Weights of a small mixture-of-experts language model, trained from scratch on English Wikipedia.
Size: 8 layers, width 384, vocabulary 50257.
Training: 557M tokens, 5276 steps.
Below are experts of layer 2 (counted from 0) of a mixture-of-experts language model. Rows are named router (the router's row for the expert), down (a neuron's output weights, with its number) and show model dimensions 0-127. Each number is 128 + 32 x the weight over its row's rms, rounded and kept within 0 to 255.
After each expert's rows: "comes before" lists some tokens at least twice as common just after its tokens as in all text. This comes from a sample of Wikipedia text that the model never trained on. Tokens count by the router's weight.

# expert 50
router [164  83 130 117 155 194 143 180 163 111 122  68 119 153 130 192 124 142 115 151 130 140  98  88 178 102 153 130  82 151 153 105 128 147 105 137 128  92 139  86  96  94 172 108 143 157 100 116 124 124 112 107 183  70 130 142 126 126 151 111 157 152 122 141  65  98 153 123 128 107  99 117 137 190 174 109 117 136 108 161 139 139 125 153 109  41 137 116 126  83 115 126 178 183 128 104 112  93  84 111 106 116 101  98 114 124 169 129 188 147  51  87  97 158 125 116 116 117  60 195  77 135  98 225 136 161 113 103]
down1 [ 88  92 130 118  95 101  98 164 165 127 135 112  82 111  95 162 100 151 159 162 148 128 105 118 133  94 151 121 172 151 163 183 144 175 205 106 157 161 120 120  97 126 157 144 143 141 131 151 170 154 133 127 168 144  88  86 121 131 148  89 112  65 114 126 110 141 105 109 107 137 175  68 120 128 135 183  16 154 102 174 117 173  99 132 132 118  99 126 115 154 161 186 177 130 155 155 140 122 132 147 104 151 122 101 148 132 158 135 136 130 151  82 154 101 132 141  45 215 114  75 136 119 137 161 102 103  88 155]
comes before: " of", " and", " in", " who", " for", " ="

# expert 41
router [113 138  69 119 132 114 104  95 180  64 137 201 143 105  94 117  79 137 172 113 117 118 110 111 120 164 137 109 190 156 211 123  52 108 124 138 112  94  96 118 187 119 136 124 138  99 171 147 120  99 111 100 149 108 183 119 191 126 126 152 166 131 155 173 118 152 158 129  73 114 163 116 140 123 106  87 206 146 136 153 127 110 103 130 121  99 131  83 161 104  79  82 109 153 174 106 148 162 181 158 211 106 134 139  97 141 128 114 140 191 141 179 133 101 159 147  96 108 129 110 186 125 106 101 129 167 105 168]
down0 [135 145 127 112  51 134 130 151 122 114 161 115 126  85 173  96  85  69  94 113 129 113 167 145 129 122 106 121 170 126 130 132 121 147  96 158 191 123 103 143  79 173 122  86 126 124  92 143 150 135 115 133 114 133 133 138 164 196 113 105 109 101 127 147 114  91 102 170 119 157 120 144 179 136 136 163 127 145 111 121 118 114 187 135 158 134 109 165 106  58 184  36  89 181 115  71 131 150 123  26 113 179 101 131 121  95 173 149 106  98 136  99 109 165 100 117 227 183  78  83 126 125 137 142  95 115  89  67]
comes before: "|", "The", "==", "In", "=", "==="

# expert 61
router [168 103 139 121 116 137 205 162 105 102 160 145 168 151  85 170  96 136 163  90  97 174 119 198  76 164 122  41 132 140 133  99 189 130 146  99 131 171 177  97 128 146  88  54 128 161 155 177 145 133 147 135 164  92  77 154 113 128 108 189 189 156  84  51 114 171 102 115  96  91 118  89 143  71 156  93  97 152 114 138 105 136 103 194 177  61 156 154 133  98 111 203 172 112 105 134  71 136  89  32  92  84 116 129 116 153 114 140 137 124 145 125  88 135 156 113 124 123 167 145 153 149 170 117 133 157  97 193]
down0 [153 125 186 150  99 108 132  75 157  86  89  95 178 123 149 138 156 182 113 119  93 129 128 158  70 168 124 156 148 124 120 129  98 112  92 100 151  56 121  84 130 142 105 139 118 148 184 107 126 182 112 166 207 130 159 186 149 111 153 177 160 157 103 150 166 120 147 100 150 125 107  80 125 156 100 112 166 119 144 153  94 165 117  91 180 125  99 111 115  64  84  93 113  67  74 133 131 139 198 120 100 148 168 151 102 112  77 130 160 126 101 112 141  64 173 113  53 138  59 115 134 126 124 155 110 137 126 138]
comes before: " the", " his", " a", " its", " this", " after"

# expert 67
router [125 115  90 122 137 122 158  95 123 149 113 119  82 166 132 138 121 126  98 184 108 100 187 142 106  79 181 194 194 168  94 102 114  97 107 132 136 194 154 152 140 110 118 140 125 104  98 100 113 109 160 144 119 171 121 102 143 140 112 139 148 148 156  99  66 101 223 172  93 148 125 100  72 145  97  97 175 128 125 130 125 204  71  78 116 106 143  77 112 147  90  68 122 131 116 136  95 146 161 132 112 120 130 152 151 104 117 168  69 102 129 135 145 115 136 163  88  80 118 193  90 141  61 149 130 188 105 134]
down0 [121 111  98 188  97 106 129 139 163 132  76 158 125 123 173 142  86 104 144 156 169  93 108 117 137 150 151  91 137 128 126 177 106 129 146  93 147 107 127 109 138 156  35 116 119  79 104 109 164  96 142  73 191 110 147 129 104 197 105 144  96 102 137 148 179  86 122 196  99 135 193 110 148  97  66 140 115 113  57 105  93 126 107 168  93 122 130 141 109 133 113  98 125 132 171  84 138 142 112 136 123 118 101 111 155 103 128 163  85 176 147 119 101 148 100 148 131 132 144 154 201 138 133 157 154 123 212 113]
comes before: " was", " been", " is", "-", " had", " be"

# expert 63
router [165 138 133 163 139  80  94 212 110 140  98 144 144 116  69 102 188 137 140 143  68  61 130  86 142 112 173 109 136 100 130  88 152 102 115 132 142  93 117 155 167 122  60 144 162 112  99  97 168 155 123 119  52 122 102 131  87 109 105 183 105 105 187  95  94 108 118 151 155 143  90 105 148 136 131 110 135 118 150 105 123 188 120 108 110 113 169 148 111 127 182 158 154  57 137  63 181  74 106 103 149 173 143 102 128 102  96 101 162 101 183  74 126 147 134 127 110  92 115 139 119  83 110 119 111  88 142 166]
down0 [110 123 130 115  79 135 114 106 121  76 104 144 132  48 145  72 140 148 154 125 120  77 157 163 186 123 100 151 170 128 173 112 104  86 129 134  92  95 170 108 119  93  92 111 117 146 129 133  93 115 155 102 120 126  91 136 101 152 122 132 136 106 128 132  66  99 138 149 127  81 118 125 150  88 188 163 134 131 155 200 107 118 120  73 137 104 124 126  65 128 192 128  86 135 145 165 212 143 124 116 119  60 130 133 106 123 140 136 120 100 173 114 105  95  78 153  67 129 138 111 178 153 127 132 163 131 170 165]
comes before: "\n", "-", " |", "|", " is", " –"

# expert 59
router [189 114 176 104 163  73 133  97  85 131  57 106 172  94 117 124 115 155 144 155  89 134 156 177 164 172 154 131  63 104 111 179 111  29  72 121 139 117 121 104  93 143 154  72 102 138  94 121 123 147 128 143  77 146 134  61 129 134 110  75 164 149 119 128 155 156 147 107 144 160 146 133 178 107  96 136 173 123  99 127 167 124  80 121 106  89 111 117 125 105 202 164 126 176 176 116 122 176 135 106 113 121 148 118 232  94 165  96 142 149 104 147 103 143 115 118 177 105  88  51 158 142  92 139 147 122  84 133]
down0 [137 127 203 141 171 156  75  73 163 169 134 132 107 135 143 127 138 165 183 159 135 136 120 129 111 130 159  59 105 146  99 145 130  84 127 127 166 130 122  79 119 163 106 115 174 142 159 138  87 121  60 159 127  29 111 143 127 141 132 116 130 152 103  56 153 106 158 121 151 137 141 101 160 166 132 223 120 210 148 117 144 151 142 128  78 124 126 139  93 100 142 139 139 138 104 211 129 109  77 125  94 107  87 139 131 115 147 144 149 197 111 133 149 132 213 109 153  80 196 139 170 119 148 123 101 168 191 149]
comes before: " the", " a", " his", " their", " this", " its"

# expert 25
router [117 139 152 152 182 121 119 147  99 162 163 176 114  65 160  93 103 146  98 111 152 118  95  89  94 171 118  97  69 125 120 116 123 131 137 169  84 141 169 154 131 104 177 117 139 145 111 158 132 117 144 118 146 114 151 117  97 139 155 168  83 152 145 182 113 146  69 140 190  65 148 153 160 132 127 173 123 158 128 142 112 140 123 162 109 141 144  94  58 102 170 115 121 134 126  99  93 137 134 136 100 141 140  60 108 113 141  79 128 156 103 125 179 124 117 124 132 132 135 133 130  82 112 125 102 165 108  37]
down0 [155 134 127  86 148 148 107  93 133 127 173 160 142 146 101 161 148 116 137 131 113 125 110 154 136 155 108 145 108  95 117 125  97 143 116 134 163 151  73 132 110 141  96  96  93 117 154 108 160  89 137 133 110  87 128 104 157 155 100 139 183 188 151  55 143 115 140  81 174  64 148 159 166 108 110 113 119  86 113 130 130 108 157 197 150 138 155 129 151 182 160 131 172 124 116 153 112 148 145  68 109 129 159 153  90 136 159 136  86 130 104  74 134 138 108 113  78 124 120 157 137 101 143  81  97 102 100 143]
comes before: " a", "|", " well", "-", " an", " known"

# expert 43
router [134 141 178  47  92 147 109 175 145  78 161 126 104  98 109 122 112  87 170  93 145 179 125 124 122 158 160 175 128 119  88 121 154 113 179 116 155 141 110 170 130  58 139 114 130 112  99 102 160 105 143  95 122 193  90  95 161 186  83 100 105 117 172 119 121  81 151 152 129 102 147 166 180 139 147 145  93  96  90 133 141 112 118  85 139 144  92 116  88 160  91  50 109  99 137 108 109  90 110 139  95 147 138  98 158 118 137 164 146 134 209  57 169  95 106 144  97 202 122  93  60  78 168 139 177 140 201 203]
down0 [125 144 103  74  95 171 122 109  80 162 180 164 109 155 132 151 134 102 133 141 103 147  81  52 168 115  81 111 150 126 125 149 139 112  73 150 133 159  93 137 162 121 117 122 166 110 128 193 138 133 132 147 113 190 115 174 107 152  95 154 132 120  74  47  98 160 162 135 116 118  96 157 192 108  96  86  43 131 124  87 161 125 153 164 137 128 104 153 175 172 136 160 147 159 121 155 127  81 125  64 129 118  90 107 148 150 156  74 132 134 133  86 114 130 173 197 142  84 163 168 132  88 146 140 161 139  63 129]
comes before: "\n", "|", "-", "The", "In", "2."

# expert 14
router [165 122 146 167 142 129  83 147 119 140 142  99 135 118 129 120 143  99  88 120 132 140 164  75 123  90 108 196 108 142 106 202  68 145  97 135 128 154  93  93  97 188 125 126  78 122 116 123 153 155 161 123  60 147 153 159 126 121 122 115  92 182 129 159  95 173  86 143 168 116  94 152 132 123 159  92 120 148  79 149 129 179  86  92 136 137 117 133 109 171 100 113 107  90 133 108 135 119  60 116 118 154 123 119 145 150 110 133 104 110 155 156 124 125 104 164 169 137 129  80 169 131 219 102 163 209  92 118]
down11 [171 113 129 178 135 134  80 109  89  84  99 144 113 144 165 158  97 158 116 119 106  96  99 131 117 123 116  80 112 143 169 125  89 200 131 106 118 168  74  99 103 134 174 105 126 111 127 143 117 160 116  91 113 135 118 130  86  78 161 240 152  88 118 152 134 160 139 141 102 163  97 143  98 121 131 148 163 160 140  88  91 157 128 143 127 138 150 135  94 131 136 179 137 134 120  96 169 119 116 122 154 127 136 133 122 164 146 116 178  96  68 165 148 133 140  84 109  44  97 168 118 107 125  94 151 149 148  96]
comes before: " of", " in", " and", " was", " were", " for"

# expert 64
router [185  90 117  99 135 148 145 165 114 185 157 103 120 212 121  86 110 145 106  81 127 163 143 102  98 112  90 111 184 108  85 119 111 128 166 109 121 182  95 129 110 109 115 131 140 144 111  92 137 102 133  90 130 133 145 143 152 109 111 111 126 157  85 120  96  87 183 137  79 123 130  82 139 155 132 165 147  72 125 142  88 187 166  76  83 139 170 146 119 143 167 134  53 157 117  98 126 113 103 102 155 122 128 114  67 124  95 146  61 166 156 126 113 133  86  78 113 136 109 132 147 105 134  81 143  73  53  99]
down0 [166 138 120 117 156  71 103 140 149 209 136 149 121 148 170 150 111 167 129 165 134 115  50 109 166 131 101 213 100 141 145 124  95 110 123 144 143 157 121 198 111 126 116  72 129 157 122 108 161 149 132 145 181 138 122 153  80 118 175  99  82 152 117 137 110 130 124 179 144 151 111 126 112 179 138  90 132 161 105 148 112 116 130 120 101 136 187  82  77 124 110  92 101  85 141 122  92 131 188 103 131 118 135 106 101  95 144 112 189 128 147 101 150  99 150 131 159 172 117 109 121 140 150 178 175  78 103  85]
comes before: " |", " of", " and", " in", ";", "."

# expert 3
router [144 185  94  71 112 111 134 189  72 107  23 162 133 113 140 138 100 177 109  95 141 146  98 103 162 136 137  50 107  95 151  72 152  94  76 108 112 180 164 156  99 113  72 130 173 136 158 150 102 133 153  87 114 143 192 118  85 105 134 127 158 140 124 143  59 167 129 170 141  80 175 175 109 119 101 139 160 140 143 123  82 120 126 167 143 153 114 140 103 162 151 119 126 127 154 131 154 162 160 161  97 139 118  97 117 174  60 157 113 169 176 116 116 122  91 106 147 169  59 161 130  96 155 128  90 140 170 105]
down0 [137 135 110 147 134 135  85  46 179  79 106 108  93 134 108 133 164 116 138 122  75 187 111 162  69 117 129  58 133 114 117  83 106 188  99 149 164 146 126 184 100 163 186 156 165  96 196  88 105 129  85  99  85 116 150  57 107 149 165 129  95 120  89 122 156 118 144 127  57 169 187 122 120  86 155 122 124 203 108 157 199  91 153 161 140 158 151 151 178 101 171 193 168 164 101  91  50 150 148 149 128 107 193 131 163  96 135 125 133  68 102  88 123 107  88 104 109 113 134  89 124 115 193 148  74  90 112 152]
comes before: " |", " be", " (aged", " –", " (age", "),"

# expert 69
router [113 129 119 133 149 137 168 109 101 167  71 166 155  88  53 157  99 134 107 135 203 142 117 154 115  98 184 137 175 154 135 123  95 154 152 140  88 139 113 201  80 156 140  88  98 202 136 144 136 205 143 130 147  96 164 155 131 162  84 126  91 141 120 100 183  96 132 126 133 149 119  57 183 155 140 169 101 122  96 106 152 132 113 161 136 144 109 126  75 144 141 153 135  93 129 151 111  73 154  66 103 181 133  88 122 155 166 106 137  62 106 181 132 107 109 120 109 121 149 133 148 117 114 121 112 124  95  97]
down0 [ 80  40 132 147 139 131  72  98 176 123 173 105 162 133 135 184 153 119 136 102 132  98 140 117  98 150 207 151  68  81 128 176 166 122 171 144 142 116 151 102  93  90 110 112  73 107 150 179 143 130 180 127 105 123  88  35 129 124 146 150 111 123 136 122 195  79 171 113 134  98 116 139 138  95 183 152 147 190 138  96 121  82 156 129 173 136 165 109 140 174  56 112 151  82 146 112 194 125 167 158  97 139 121 137 129 132 131 145  81 169 117 169 121 166  95 170 177 118  99 151 142 148 186 121 128 113 142 103]
comes before: " the", " a", "|", " his", " their", " loan"